Experts of a small language model: vocabulary 4096, a softmax router.
Below are experts of layer 8 (counted from 0) of a mixture-of-experts language model. Rows are named router (the router's row for the expert), down (a neuron's output weights, with its number) and show model dimensions 0-127. Each number is 500 + 25 x the weight over its row's rms, rounded and kept within 0 to 999. Numbers have three digits each.
After each expert's rows: a language model's description of what the expert responds to; "comes before" lists some tokens at least twice as common just after its tokens as in all text. This comes from a sample of Wikipedia text that the model never trained on. Tokens count by the router's weight.

# expert 25
router:471538514519500505466495508464464492530507533524527521455507478456504524495516500475517525519522483475463523531479469542475544515523522495543548466493465493452475507531513493504477459526505502479493501545528504513463503470507505491492462487472488560451512494475491504507519562504529523525480508476469521496487472510498472529512519471473497484507518528469458459482474531520493501494507
down0:488480505513504513563492472474501457510511521483483509538515505515480499532529494522531506434485482492514498493531514507534505483531538471510507526514521490535500500533457508500475550507542560476488531474540449501532487471497468542567476522490475451498503474517505503494502485530508497511529489498483528492497512480510493548525513519478455509556504503542506510504509510475490461525490
down1:507475496474536465511515516515549463484482497515457540506502496520545520521496478494513475486514477501495533501490481506462481496480454494467470524432503494490522462490510519491519499541546468527506536492517486509503468507530454516491489449479527517517472503471517547521454485450533485456497460516476489492513495464524492515484512513526515487497469471518498429503522481502514510467520
down2:522516467531529494481521522473475534489508538523530535500443541510461493516441498471483450500476491492521493493450524523491539507513495510471514543490538520497503509485539493522542507508485503476523505489535488478502489463527529531522485482521496528489496512472528555517504498557524518526536495455504480494517460489489451535512537485484475493483468498504498524518488509498510524555476
down3:499512518515532530485509479541491504518478491487503496473480485489515511513476549456533522450474489485503544509495528494481527481463497510510529502511476475497537438491496495541479531512475548522464525507512504499473473526495529482508526517512513498518479559465482506452504502489548482519540477462513484480476514506557504482537460485488476526527526512514499526497477488561537501545495
down4:493514512481515481497488501515502489490539486505491455480494498445486514498538509460547491475489471522463488496500448474477495496515493523519510476504508523506499503521490546483498522491514524414479493517462530485542499508543440451518506530499490497463460490496452499495508509511467526494483454493488507473495530482507473534510519470463513496503534510470489495518480555505497515541563
down5:519538509500458497552529522492466509486470486489475525509474510515495486525531507531494541488549532532449518473499513467511467499480444495511478498522499490446491475487471496503470549510490514502495485506521505490516472525492453481511549549506532480526497506510504506488496459487428523472491490479440527464537499542474520502508533475475498481487493495475487486498478486499509476489546
down6:477500505521505458442504479457467501494477496519472473494525527518516460518505502488474524435534470508528519520473513530528525496436529500510511494479478543507466469496513501511504499523523452516452496560500470521516510493512470535480482525441465493512485516505504483534509545545518523498517515507502484530526517466491483491513508510483502485487472510561480495453507489508515508464502
down7:483504487505466476544521489501478488521532494510511467510532513523505513494494510474457506482446513453491485507542487527472471520510487479520493528490515461483534443440527492522467507493495532513531446504498533545505536510493474508493521485490481547491490504485530466496504497484453495493482488498519503502533511537514485489490495482514509476520517423547540523537491460522489524463464
down8:505541483521524536484511517451468481489495486500528539505482477502522490516501475493510541496510542526523534467511511548504475525498483477538503466546481506492514488490500516527499529505530506493474445522519515534464497483526473538470492501432526510516551509493455495565514523517439469479532484486523519538502487477499526515507455483548522489507530512485495496523493500525498480481503
down9:483477460480524483482500459497503535536537484491533549519473505506524484499510540523509495475508538502462505463464532515437503525499534503478522470504457472538491463558496472477496462510500518509481522535496492474497530517538513526466513494489488480492498519461508498472465506493523501505484518537477492508534474483568457491498487540470511528495526509478492521523472474513531522470526
down10:474538515519532506502466509523496512446540466504510475521508465481448497460525547534469500488478507569475511516463496487533497518516471492514506502477522492493461481471521498470493510462469488506510507493493532492483487516472496480512476523511465519525473493495481544514511495496537459484496482537504443487515450529519459483502505529501472508510459476444460501466466479512494517524476
down11:495463472529469530504493503488507539541476506522503544536492512499531471505494517479492488493519464535487497514491509489447528465503486536477516520509493514519523474525477489511505493526484529487505537512540503512473478545535520573483488506509512440502453498481498532504506542486493509530520505482483527508497479485507465474458478524496511525503557529536564468500482550478509468500472
down12:511491467539537523493498520491469494503498502486479506504492530550502532477559523484513544526482455512497503480511504512507518562494491484495474498518449469488526537518516540496477499512509540511522517507495472510490423515503465535489530488511510533461512484522514511535496546513525537486514485500476528454489498487486473524514534513532483499524533483540475438514503517461508515532485
down13:483475518504494525476500488483504446523519528558518487506522486508475457524512465496500487531487486487486483495466500500493525513522508458514525521500493552486472486497459485509531515537516486476498468559459501521514501520475472426477470508478491540500506557448470502471497453507505502495508512472487468508504481490522480523498527506494509518475501511583547520522515484495504518530483
down14:497492546494479480511482497501515539500517514484467540512502492503487504494502511500498515494528515528494526495564510521554515505492526511476503465482512478472540533469505511514429501488521506502531484487516487451473479503466532457481474500484485482508533537542482478494455511497520505535491546524491451483472498526521510426506500474492525543527513504473512509522513491507553475536546
down15:481505517465517485492520466513493458480503547512522527521506499485520521511494476454506445472485450481533514489424485549492514501507481476487472484478520491547489530498561524525515521509507509484502468535482502533547494494510512524498496496481466518491483487495530526491500484530542506478504498451561468471517507548491480467506499462519516493474537490462490489492471517534477506526488
What it handles: Double line breaks and == heading markers ending infobox or career sections in biographies, plus list dashes and table pipes.
comes before: "\n", "=", "\n\n", "===", "- ", "=="

# expert 31
router:551501488495494532481517520494504501551519482526474488464490488456461482472521530502517469491480539500473512456512454515476489523493458550452505540467506485472524527481471536512516478537492551502455475478500474483497481487519473501490464466480514511469508515505551462477486498487498499517524510528509479493524549561522477461512515468488507504541469523517514475494481510500517523496500
down0:522515512567508510499507515464483477475491547494493498505527432443493498529489521532491457473511505482475503512529541499488478528503513463489495509477518556515511476487496479529495492508516493490503535501522518483557489547454498517534544478512509466481516493528493443530493461517489549484463494507512464485474507518479466507514520484509500492490508503522532494494472526500473479557541
down1:533472501520500454543526451540511478484511507497507514496498528450509523493505470482499515470495490528519504514480507481553510501495476509512477422497478502526497485515536498491479481509497523486503452496522500475518463472451446521495519520515507526495514521494465505497455474423481503515481495506459499540486476502512428488469516492533449466489508519483513541518489495506488501510505
down2:509555520496490487510513496484516488451515501512500517500518485508482516519523527552508460492524515499449542509526521521506462526490472442474492487518462479545495495540516494474489481522496557514445467481501469511529495521452511455539494482479503472529495516481531515466522490515494522469516532506508499490481507543547491509504466456478521485499483475522524474513462520511527514552487
down3:477496473499517509482549506489469495495501513454501496474577493471492486542493489563526525458488498462494488499480515507501500522533495516515478542485489487474468508484479491495548529488482495517463528519527537548497466493510466430495503517484528534475520491529486526498473449457478502494500482500530478497533482509502502442537513500493465515489490501547511527513512517468516476530511
down4:499495524492523497465498466491456500506512521479538479498530517492461466498496496511483546535504437508488497469475474522494483504545485498467480440500527446473497523540481478503527514524545565564492485500501525482499456493462489482478546482502512528522517496484476486520490505539555516467467500516475489499438521484497482501457500501498495477471493492483500496516500495531493521490518
down5:488488558473494505546476505491524466481495457526520482516477508557537516505506512500512518472507505508465508493508511469495498484458505513490492484527496509549491528484530510475492511524524469524541484503543474529482522459480456474490462476492483479474492498475470460494421507469451490505503485487518534498531533507467517547542451470510474487463512497484493488480453505508516508500506
down6:499485473509508516488494493500520495519552522470496469517530532484489491482509494486506428518528476500517507512479515426525455498535480461515544476496470505494519482456480464467487497530477545527468498520488517489530503498500521477528486569506524531534494525509503493467484528514535474495499516528490513521525488456523475525499471545515481499469489489437478536480488484485525488484519
down7:486502494519472485515559486502468499486495525523538480464509488510516487465499521504490548510512473509528439480505499528501487532484494498484570475523521536496446512533525468515470529492520506526488475462522544524520538549527534485473471500514504510501528480501498511517490503501510515497526531512505496492533537487526517528450527495484534542496521528486569481468497491523516542512519
down8:502554533477479497496529515494496507488524490524515478470521471492536494498505474505474512460505476477501492441494547519483454513541464507495467503508492499513504498492477467515485504454515480476518464481457488493486556493505493542516441488528530542505496523488496506535513533529485472491504488527489550459556486499486496531523483519468515488500487488456449498496499529519543536466468
down9:530524480458525482494521478486470528444461513512499510530499504495502543531512484534464507507550519496470532563494471512500491524512539515461473494482572506504490520518513521550479465506498552504515523512525567515473538479514486507509536501527507486489503487484507503491509530491502452517488510533485492502455502473506482477526541533487533493504488476491527489471509534489532517477480
down10:461516487492506532514512471514487573480493457518520478533549504500572516532487484504561508504521530463482480483516476501486505460532518499487538546520485479501503494467456525460498546514491520484472504494513499490506488490496465453516496503493517545512488509542470506479528478527523503497542515519456516502482507506516492463505544436519475491508515498524489504472488531500511494530486
down11:448476514512515545473505516508490498524499504508521495471522470499530543502501505516558527513504503518481482442426546535477545477558461487494495546542516519447509495498503489471502505527515471475493516473499462535443459513475475499496503488508462495460507502494499494501473509496526482512519551486472525483493492496503526498530445479513498500495480522495486493550510498509499499517481
down12:460483513495481495505479457520521546517500502522494434542537470488504470499502496523479529510503471516512479533525542494475473525500526478509465445513500482501531489475505510483490471490475487505567482443513521462484500481486480536488509472477483539500522537526494511526518517515488511529476510522544505486540510471513525503487492515514453541531477445488492514513498545500495548487477
down13:514479499528536513499540533522483516563490496505473493512526486467509497472521515479482522481486472454509523492486479527453495519498519488471481547494513463493482509501505491499514504497504535485476457467542525509548491520482507439479482470452483552465547479478504517508497537477529507494494466492480504515524485512479506531492512485448496511490524449517525466524499475501441535514466
down14:542542538483455483470506451522498507489514481477544488521500469489492526515487505527446547476488487484498483489496494546482496474491516503499512481553536500517495536485454449540530532505556484507510490483488555493484519500493515517483495501503498471456539494525524486469488517525472484515509504475503500510519509518512496508470505500523426518480531514484494474501464494541443499474478
down15:534492554509456487488466498468494479513510562490502490511528504526510516486551488490497503463498544484487505492508467489495491543526519519510496489469453484512541478489494491512517542456430484474502494490500489464514493469495578515524503495523460472507472498514480536511496463486499494535538497435503501483473521517524501497480499530477474504486507454539476483508491495530474536506486
What it handles: Single line breaks ending list items and table rows, such as in see-also lists, name lists, match results and election tables.
comes before: "| ", "-", "|", "- ", "\n", "|  |"

# expert 8
router:518495525508476480506490507553529532477505454514493475520504486525515480474448490505532496488510540507482472517525501495535494478471449505508525453542494513495489491505468530511506486504484542505481501498515469528524467510513476523533473459510498539442495475566522541464503480480477547446488506555475494532525498508503483505495508531505500528450530499527471494522494506480500492535527
down0:543513495541487525475496503498503499511465498522476513514478459525502512490455484500519585533492476488504524471493491485458510544487485475553500489506457497485514489464522490493474504511494523512498512494482513514540495441542507493504513565511501468539521550506496509501457503517478519516480503508480499535439442511507519522512512516497475526487517528527529528518526514534536509465503
down1:535518476413477453519521505512511512480473527483487489477486483474470478520509522508527534497491507500501491528533504489489499519527474503549537538532457492502482490465502498499513486523474515501512479496506522514484474499475521521464504479476516481535531486455476463484503527535520473511474508463519522487532484541527479454462535495557507485470496514482473531546537483516493528455509
down2:514488559519465478481497441511546530502502480530503527532487512500533516520503480497498464459510485495484468496499528446483489471473496483495465481522483493500515531485505480493494461516478507492512491487530491513468518507501496459498484514500496490523497509508474501451511532481532485512496511491521509506566501505517482535484536481480504480503582540460494527512521514406503504470463
down3:510495487501503511475478481463511444495469513494470510548516523483461489485521538485497469483510536507471495515514481531441525481493464515493451517509505478543518523466496518463471456517471544506539476476468484507453491545482503508511564514488513493504489529502455518494489519484497497506485482497481539499497499506480511466447515512495519433523507511536499500497488515450494515464464
down4:502464526505486536508501465502466452523505519462519457503509506470536480449502514493527478497488485484496497502496506476516482508498518490486482513529523458494526491519468500513522497511502476503525475516496495481446521500503491502525533455499501465478499481443456469485471449458458457490461508444522504481461487512510492451474525471435504492479510470461515500508510481456541499476506
down5:453531539514509471537475471519540509501460505488448519487501522512475540489536515514497491516462493538520501512490556486502537494530515520504565517493456517525474501487498491496477522533509489496500529534513487478549519438453512511506490490487488519523521460531511486541496517475494496516524517490477536504497479551560521486527486483500522493508516510523528544513503497489455472513478
down6:508517505470563517544524473489506496525456549475509488537504579486509494502516495493587485480562486505514501483512519477476480536518527520530444501489500472493500536518554489509515521504500499519492500502507508486483494492506494469469497473520509467545512489500496498525474494509502496495556530470532543467488490500509508499530500507483501525521525452521506524473484552499485505502526
down7:495510505503528473494522494507499519479539498530512497530555498543501508507489511484461472525491506460504486480453544526545513496467479479499508477503491500525467500536469549525548540491504504476478508503522498499498502511508497486505569520512494531523490588485478477460526521501509531464496501508497534467498542532498531515508535510466537522529523487521498475524471493502518511449467
down8:481511516530506526500512505539493500541523515460472444502465480525548446489488514528531465527500477529500443463537520475534489509473497469533525504502534521500476450519435485488462506496516516493543484549476492483548499523514486513472511469516483479503477490483475483508470501506527542496503547522487465476507475480485502502499478531475520458479499499501523488491469523479524520500497
down9:527524574479479472458481507513520483519491531493531468519499493544536503478526483518530534491447490526494530485517505502458490510486527503545537512494484556520513480506482480472537500498511485500506501521501557484501514505474514520479495451513521504476516514515475472521519533504500471537523511521500497573528546532470512499489519522547510496474531455519531501478542501489488502514496
down10:519529517503487498427483517530499541536467489535473520493467510474557509467452549512479472499503483560499488531469498518493492527516551488524545462509496492552511503500503468498520495481496542508514512516514474494488514484495517498474492537491486486536488508536508531502513540528462431514547507530491519487496525501487487517511499502487542513524487475509535521518499548515480515503501
down11:499466473511533499569485484513529475508512499495475481478465502483520497516555522536510491479493499444463484541512459473454522485461498511490518478491534489513514572541510505513514504500508497515504486504511484500509478510509514493495490494504462482545537469494501524493505456545498533497503543483492474467513488531471469515495516486529558547459532561519484509508513517481488525512518
down12:512479485483554488438473486458533491514505500479523489517479514472499537534503538525493491537501437517514514479521512540477485508506543493530470478518441503517511533413518458493503469520535512506518528521494468474519483492461512527474521484477487503489512528478495474459519499448524525523552471510517506494527490482459517485483480513480494517488475524501490514483512504487489479503507
down13:533498475506468487482515534431442515458489536514480512456470485537524479482521503533514463493448511473488479476500492515481481507479530506487479545508502557543501507465528495463510550503498486503507498512496525463527454516482489513490501499488506522517528482480465526501527487490510508538492505447504555482478508461493527519481524515517509457522499470469475519525482473507532484474511
down14:491506502501510516509534468494477488486493487526493475521543502465464441495462504441504516495486497522453482505538510475517485432539481535503518484487485491490536510511493496506495492513458509493481495498526495512508507532530488495529473475510493508539469503488493527460568510532534486545503479500435500464515476467438500490553513494539505506485483493467493485492472466469487488524486
down15:478468522478450517451496497473492547542463496543496556485491492520508533466483531489457504467464549503487506536475468534527528491554484488487480489524531503529449529485523493490546498494521489527479462518506517510499491559508475504495516501520474516492508494528508512486496545496530514499475507553492484498519489451497527493498509502513501541502488494505470533458522556495490490502497
What it handles: Decimal points and digits in map coordinates and numeric tables, especially the decimal degrees after "/": 40.075°N, 81.57861°W.
comes before: ".", "7", "6", "8", "4", "5"

# expert 23
router:488468492469495493487511452506510517480514496511505556523471511521517491473504467464566558490541525466495533457526509505488557520476526506500507462498498502492483450529524541529509511521499491518515461510459491506530504531551465481516504501507530507480528499465466498466503475523481507474490500479499465467494505495482460485535535537493495465492526508523472478481510499543529523472523
down0:502494519510503497453492533511500508468469517476515519516512496465476496504517523468550491478531483495513502547497506525488509497515533539519473528459523513509503489529546490524489516481525472503533493457512531497521518515519471464478505511496514478473514500475452463524483471507451524471469472563487437489480496498499499488540554494460456529528507529471544512494526508472516498512461
down1:483479516507460541473506523477436486521498526510481521467430493512553512513484535507491458494495501487509491526472490472485545481488496483492485463458507499516545489469503500495491568464489503525519510491502499462506479485521496514491443465514467514493514497498526500499490461543543469492494530470482465488479530463478488513485527480494526528481513467507476539478475537526532479482494
down2:491498509539494511471537488510492521513481508538483470489486457520505508548503527486536546522528533493490464495551503445497509471527532475482478533525509502505478559527530466470489557527513527501516493488478478469527487482519530525503487515548529510523519515489521494509497513486542536493514542470501529476514472494517499549503480500513501471501516469523497445531531506543479528482472
down3:546473490487469503526535508455540556550490486457481504503474501498520470486508487470485518487479533536502477500527472528505465451510497517526429522514506502480506508498523513526470492496532521514517538525509444483523480468510526550489486466459478491536532510507495490499497462519507506486523525499515502499546521509494510526504491506472513529495472490536516469459458542476508501459479
down4:476540537512506501463480478425463478499484527460511519494515536503561501490501533494486469469501498502491488500509530472507447483518482506523514531513474510531510533524473472533498517535473560464495508522469507489473491524491450529513534490457531505515499496523471489500485497513553490483462486492523496509506501508499454488508481535513495494517524495516474542445491496471522514547532
down5:489514468474454468457519497495481535499512525483500495486529498482492512487476538550534529490483526521519540555483461507503496480491516477509514526483478459473486444530501501486507519523502499541491498472479531516498551497530493494447476480512505531502486446529473499496451504513461462510483512482516482531481494477520573518502494500514463521534476498467462520507491487535527531515510
down6:495509498517497489457513472453541488555518475508520514490555520444535512471489487513482513472507547494517492504469470446477484480484458486488490434462490492471493522491469518495492544511526470540514504493491553551476514500500484486500516541516500517517495473496497530513524464490490495473535465506493517508493458474504495520451475468486473499482481535517487493497459478491541482514504
down7:533500511504512545467491449504507499477478498482500471503522553523484522481465499471486480523522430507497477522492483488475486455504535515505531511491497487457495545518454515523485538483513494481526520492505497488515492476523494509495467518460494462435513468514476482504526507513494526495507474490458524502482537492512506584498502531489465488489516513506501546449534526487449498514513
down8:517504502513523486536494478505519500468491517520532532489484481447475476528468479516493486499506448518482523484531488460469512486486482524475534570493483489490469491491475517481506502432500500503497507469511494542444499476477502451487483507467507485473544511515499476531492490532508461498487499517517534455502525477472494453493451470485499479560481486528536512475543502500534501505526
down9:529452479526548491527499498471480497477505486509459498491501481475539534531530455527495500527432525509512485524527488485516439502523532480501459519502542536530545550526484518495527479483455497473482520471500513495470502534496519507497491496490466523527527481486492483474490514449536456476497527511467494487485469507489498525475528510503504548556505486500505495473505508478516475517524
down10:506469504478476562473512513495486515506433514527524512498521468506509477520486520471493507492485464479473523509535511495523505492490475487475512508449504487499498480574492523475576539527481559501519468473509515461510482512475527495473530523505481505517497521492506516488492516508508499490482478498486477467514492477509473530498513478537445532492561547488560480491501495542499502512506
down11:476512487461499452494502504532507500500467554517493452490518499516478466484488470528472520504519505480530520505524539506452492499472485433502500508480464488439523541510543544485499514536479477483486507526503490504498505482438495507497470499524519482517513562517467475477502492463517537523529536538490501463516504552498474495483523520498498506460499456464511524504504499517490468509510
down12:505518489464475469522538515479470480517500476500462438521538496469537482465506501509475487469493495536526500497488488517491503455516505487466498491486460486514465484490484558512506494505449482540453488426524509494476527508463491526509488490467501530529511518476506489486527491485509461502443491501467475463533522462478480463515489540488498465498459522489524530507504506488487457492507
down13:429455542555468522503530470484493502465493473499512516514483494487491521477548507495489510489481463494524507480487552455502499499502522539500504490464501506508516523509485496541474489476510517512449518508469513514482505482467518535481511484517541529479470500480494490501513493494484533493513464515529535512477518473533554545516477490484496489517499524475492504512507533418541473544491
down14:445479453463507504482510487480522516531487505514532467486492546524505476511549503488473494498484463480508526495494489507481514468516557510560476536504482547511504478504497482503492481531510487514498572491488469509505488534477486530527510507491515476541506437481496510478486490478526522520469514527455529481513493517464535516502511494501501508478542509553468445456515466490502509499515
down15:497472485464472494468523516490486483470555523464534507519493483489464550486488484494486505462535463535490449526497542496521526499500504512514463494519531482486495510497507464482474501524527510463502509487491481498537460510539505451486432469516480492513475451504460485496493494482525503522475485531536490475492463484461483487511553517517462517508489511494539509553502504459496479529507
What it handles: Separators within and around numbers and table cells: dollar signs, thousands commas, pipes, "ft", degree signs, and non-Latin byte pieces.
comes before: "0", "1", "3", "2", "5", "4"

# expert 7
router:480531514515508502516498501539529493501487470448517517482479457537502478494469514511512497480496521481519468492467495496495488473485491450498497544451534521482549554498496506474467519485495498483466512512544520517457528469538465512498469515541497537514450476519488531487489496533476493473509466504533495538518528493488509508531485475519552457492543510482527521508493460539492502454495
down0:510504530511484480499478441489474515473485444492504514526509510486499513491535519487465496494501498473496458478492552517487531477450536509515481467497481527482487460504484478470507473468502495491488537480482514486455460468477493484476476471551488517518489489485515484507567466523469531502498522488481537510471520455465492545528491539540523456485500483482523507482494481459497533484463
down1:479482506455463486511514521526481482505492489514544444507511518521504491487522499456524478475517511518502516474507501490503471511471466531465464519472475553552484491442485510499502501504503484509488510548456501449482517486498514474514522477503545467480451502534516503505502502463482509534495468517515550523434515476481463491492545480483468472487499508463519517508490466457492486480497
down2:492540511516489470544521491498458539527468508514482499502487510545514470473471529492527472557501503439507494522547528494523521504497535537469491498497478485519481512521479502521518506510485498528511507536515528521510475575516497564478482537478507479549467489470550519488502523453496498505505527470522504512491490514504459501492470506568496497460492502514501513519508530499512525505472
down3:538525511492484466523477505535526501502484445520480520529491488457513511496521508487476479510468470483496506481492448483462493520474516509479468534510533561478485510484521460500544510499584487460501509527524492483472494489477480480523503488472498541496482519486519481510522560482477459470508497473495511481519501518475472489444525524476524459479476496498535475506499527528521472529496
down4:540545541537520488497498475509493528536485495434517515508501503503530540483506554531525472481534514479514496515485488497534517507489439487456500498535525477517560446513509466515489517527512476556529495510491488484525457475499489542506478504517509500519491498511492524495505535495501476501513519473473458495481464522457534488533529527521516496521541494476499510505461463496509521504463
down5:544454527473478515498477486500483488478534520484521467528483516504526563485509450493503467494502546489511501442451509465496512525491525535475468516482486453470530479486504467502497481492470495515495491493498505538499510496490538468500502491491511515536524535524475506515494466480437505533545478449505519500448496484490513531509498479482477521496528478499505521502551551496538493476515
down6:494474487496510505497509506478484442469507512482511512528476536527502460500522481438482502512462488438533455499474469486493503519502438488485529507492518549527484481545467478490446515518522499502486477502496504463487492485512492531505522544461481464471467531469498502468490477507504470518515499486538483539502505520497540473502549500482482507535550489502489485500495526501484464469547
down7:480481477515508503515483469516532503496537502488485512470521519487521464506488473564474493479477488468546509490503490478473487482514521541500498514479479494482474554495504439495489470504491523542513504541536430473510488468492488527505503521491488524497513545485473470443474496491479501490476460503490502509474499530503550476556514475474505535495506522455484572510530498504499504528507
down8:536526511503512482498534491478489503508571530503503489507483480484440512475505468449486508481506546488520576484472499516491520524482503500482523514485457466506473532512515501469516548501506481500492528525518512462520511513515493542490538481519538500513553492500480506511524470467513509511480525478512531492517495541458503480494487534460505489514525516452522511477433510518474466526510
down9:483503468528516513507506526537520529494498494536522530529518552492508554493481477451432481507510494495518525492478548506495519544508493494477479553498475481525517460459519479513496469485488531546490513498515500473442484504495486496540490499443474515511528525475484518482473537491526467496470543532519481496525460522528460478471545486494492493508497489523488519500473474498522511522493
down10:479494485483516483474525429464477498472479479501491517497488523483458553469473515492485521504479479507458494496505515532527496509524497515509549512491465493493476516494463499505499491497504519468509505462477535518525556535530479527503525513546514444499483498515475550510486498471486535495508529475546483541438520522515559523489521482513533508493513462537491528490507511519486486495459
down11:488527504534449502489473526493514510459487546468506500527509510489464510471512498512507500463442503483513525544522479533515477502515578506546481492483502515531443490515489525485518489468506493493527496485497468491471504504562471529525477480528533522476500497504465498502510464480481523491495500513505515522530525506487537481456533521544514492503527516505450491511482474497567486524474
down12:519511493538504469470525511520501485581499527493518488441506480503499554488485447470519494508492552489509480476497498512484469515559524453494507503491523493497517492502493560510484511525500501499444524477493531518543513480532516518547532497503549504486520533506499517488507456467505501512510501481503503515553548449502488516510489477482513488462498505471512539514507520541489497523498
down13:518483528523514495516511493484493486465499524504457525508426477493491523484545521469508510509487529486514509492494479487465508504500473517509475480526503499515543460500480490518464511465501492525492538499472467449448477503471495519529531478516485474510511501484502516466454520476502500516510518503531499500466506509476508509530507442490467522552495546523517437459537524445462491475474
down14:434472522471504538469499496479505491544492481504453473473567511472464463506486536509551465503496484490504503472512539510500510481512498512503505496479523448499505480524501531516478513493488550506492491488521561485535462440466502490486490502532529534530521531482505503566479531515518473479503531497464518516509487495485494493530507474496498530514484515504478501475516500531500457494462
down15:509520495508496515546492516505515520449475544467484495504482466500512500496516474528518493509481516467461549447488506520489515507498511486496496504471561480453479471446505508492506451516483490477499493511532491470488524515470526440523486476527505520503478537485496480511477443486494453490511484489481491448474463502476473509473520500526508481480487543503508488528448513453489487485447
What it handles: Middle pieces of verbs and nouns before endings like -ed, -ing, -s, e.g. sw-ap, coll-ap-ses, Ch-art-s, kill, perform, cover.
comes before: "ed", "ing", "s", "ed by", "ers", "er"

# expert 0
router:482495529499528478518473478469471436521521466537506525469496533511473450572487482491488537519505508509470505494497522533484482513445476491495497516488502514514520531471536503494493518522507484499448476546482535516493498484501491506485479476565473495515478500485462496494501497491503466484502521497489490530506506530538539489532511493485484488492505460476550472508492506519561549485551
down0:504554521509464484527506498502539496524478509514481512507538482477536474459458506495512496485526482489502515531485491548524487549521495502425535523527500500541474432527481480525519548550494501533493474514497519508482523451494463524557503493496519526493497491532515514495473479488519516501512495531516494507492478508482500467456498502462477531485541507504508561497467512519507486498520
down1:477531479449481499500540488537532472539495487532497485526493518481514488502522471488515479509544491512468497520491507505494499488481474489516506490511527487480444532516521553507497507517467495488521524452478468482486500545497505514537500486498527509490511483522483496462518493527457512487512509531530465462491469496546518465498429509529552468509458528480483482519459466535447501502467
down2:516483521508492521547519485517485483517512529532488499487453500545513488508513550458543535477492516512482510476495483453478505488532455530533470506460492479511510462485462468494493536532499486544491475511498447497488462477510480482504481476521464505503498485475506509501480499510418516531519516505530554478515496494543474487540498534472512503505470502519498510544473522476538513474511
down3:492506519459489514507487502491501542427539494520504490497533475491499509487518513500455490521502525479530462532518444524462501550518540487494493514503496535471549512432520554546494487488488476516493481538478487477508545519491488491490496510492507494454496534525464494471518475520553490494482472537510466486494479543511515484503482502456486499519500506502520471503534525510493480451502
down4:485507485472491499505525462504480473536490480507490445540547528554486515464481492532538509511530527518500498506518550501489529532493516517462477519509494480534536539462539493525491514530492538524513466516511536460500504503534511509534524508546547470482499485516513504521494546542495512497509495488502529476517533511461529466478471511492522492491498479522518497544453512515527544473522
down5:482526496511525477492457502479503490498457454487490495472490478472503467468511538502489493522527473498526490493525506480440506492539528499503512496519490525493476460499472462511499500556519462503538515465486523542493521548516501513503473463502529495507458500519533485487528479464525519485531489522433512504493530458511545531490456475489543461509491475488474447492525496486479469496481
down6:508470438520487565487500484466515481531488475516525474497494554519471504499498497522498459499477480508485528478512498502468482514496513454531498455442479493478511500530491470508474531496508495503487504474451516494467482550477538478526520476490514517478502488504511466516529482575454493484502453504502503473478495507538518505525524487479506476537497486529549453522489518524483502489529
down7:500503537491522489511522550507519530533444486489502496503531507479480502524508494522487511507491485540511470498473511512464489468507508494495516523529478520473494491482480478478482495487533501510470502509474502484502497526510524475483492475439460472467467520528541483538543526526483482479454505512482439456473498477481453458476487515486486511522503462527519518530461510478447572510481
down8:504519536529487479514499517507524557513461560493481487500483523497501492434468468509482513508495530513465528472501503517522454526515485494495519471510546504488498515479547457489512534498514529536514549518514565494483547535473481466492510491489482530513473520474514492549462497492493494513512539484513466459490490498495508505499551476482456547492487499485495519501525492530541494488517
down9:501514518503558500529517512494493483499500501472486496505445516480517551494464458484467524479514494478440518480457502486513485485514530510496501497466505450463522542477489516500462490523459495464507461542491493479574477492498500487496518487481495479445510499510516513471497492466525460509521510449493497491506546522527533488496466457463501515515536478478516545471491476506527502510493
down10:488515497513504541531492500551536535511477493552511495503558510500552492547488476503523518453470497464486467471488484477522451509506468493474530488503506499479474450478541516491523502500457455528484494515532497533499527516512500530514529466522528531491495502516510526509488495487464459539480533507500475509475524546554477509500499504480525532479538547508469521505500469490522511497494
down11:502483503483511494543484514512482499512494527505539512512527499490492466468478492551492510502488461528483487458449489496499552474496504509530538512501503491485457506491492484525531539506469498480516549477493518491521471535505514495495472486484531525456495415505459454494513449529526481477512520505510512450489523491494516491523440517468501514500478488526492468507477541514478502447464
down12:459510512485485503515484477503486513528548487470507500470481494484488541523540493503477541481537500453463505491464498521457512491490482546478463508473495521510503510517548482432514485569491474468497482462491510486525517510511527524508467532514470497496498480502542494485542531507503482517518537522525497538490455490481539521478532520493529524492501473489476531517487483500511471550544
down13:485437486531532519500528481497539468484497486477435487519471494504495498483474507480543501462496484526525523516498482486494464511554493534504449522544469486468475538509506500505517469527507508519522509497504495481513501531473490539489501456506511517503504494515499577486489459512534523490503529492484470535518477484504470469497512525493440468532460505525523537491525514450487506508525
down14:534543507500546508476556452513526528496490520501503530545551531483504520503520509490487504556543487524459503553512513520537523521515476472506488517494475487503478516487493521494521489552508498552530527482514476505461522517512527548545513536466524498501456468500495448508481516507508497480504511509505482541522470513550506502499527490479524523508499505505488504462488474489497479553492
down15:509515535488509444501524516494520494486476494467489509493517494515540509521524470534464495457479486503488494469509480510539492477533441481545442437516549486491511485493506470573544523519509480496490462523542475485508533502516515492498505482504445494496465510449481528473498517502494450527508534490481464492459474506480512459497522526497479496513497504492505485482505497530477524496492
What it handles: Verb particles and common action verbs, especially up, out, off, back after make, take, took, plus verb endings like -ed, -ing.
comes before: " the", " a", " to", " in", " his", " of"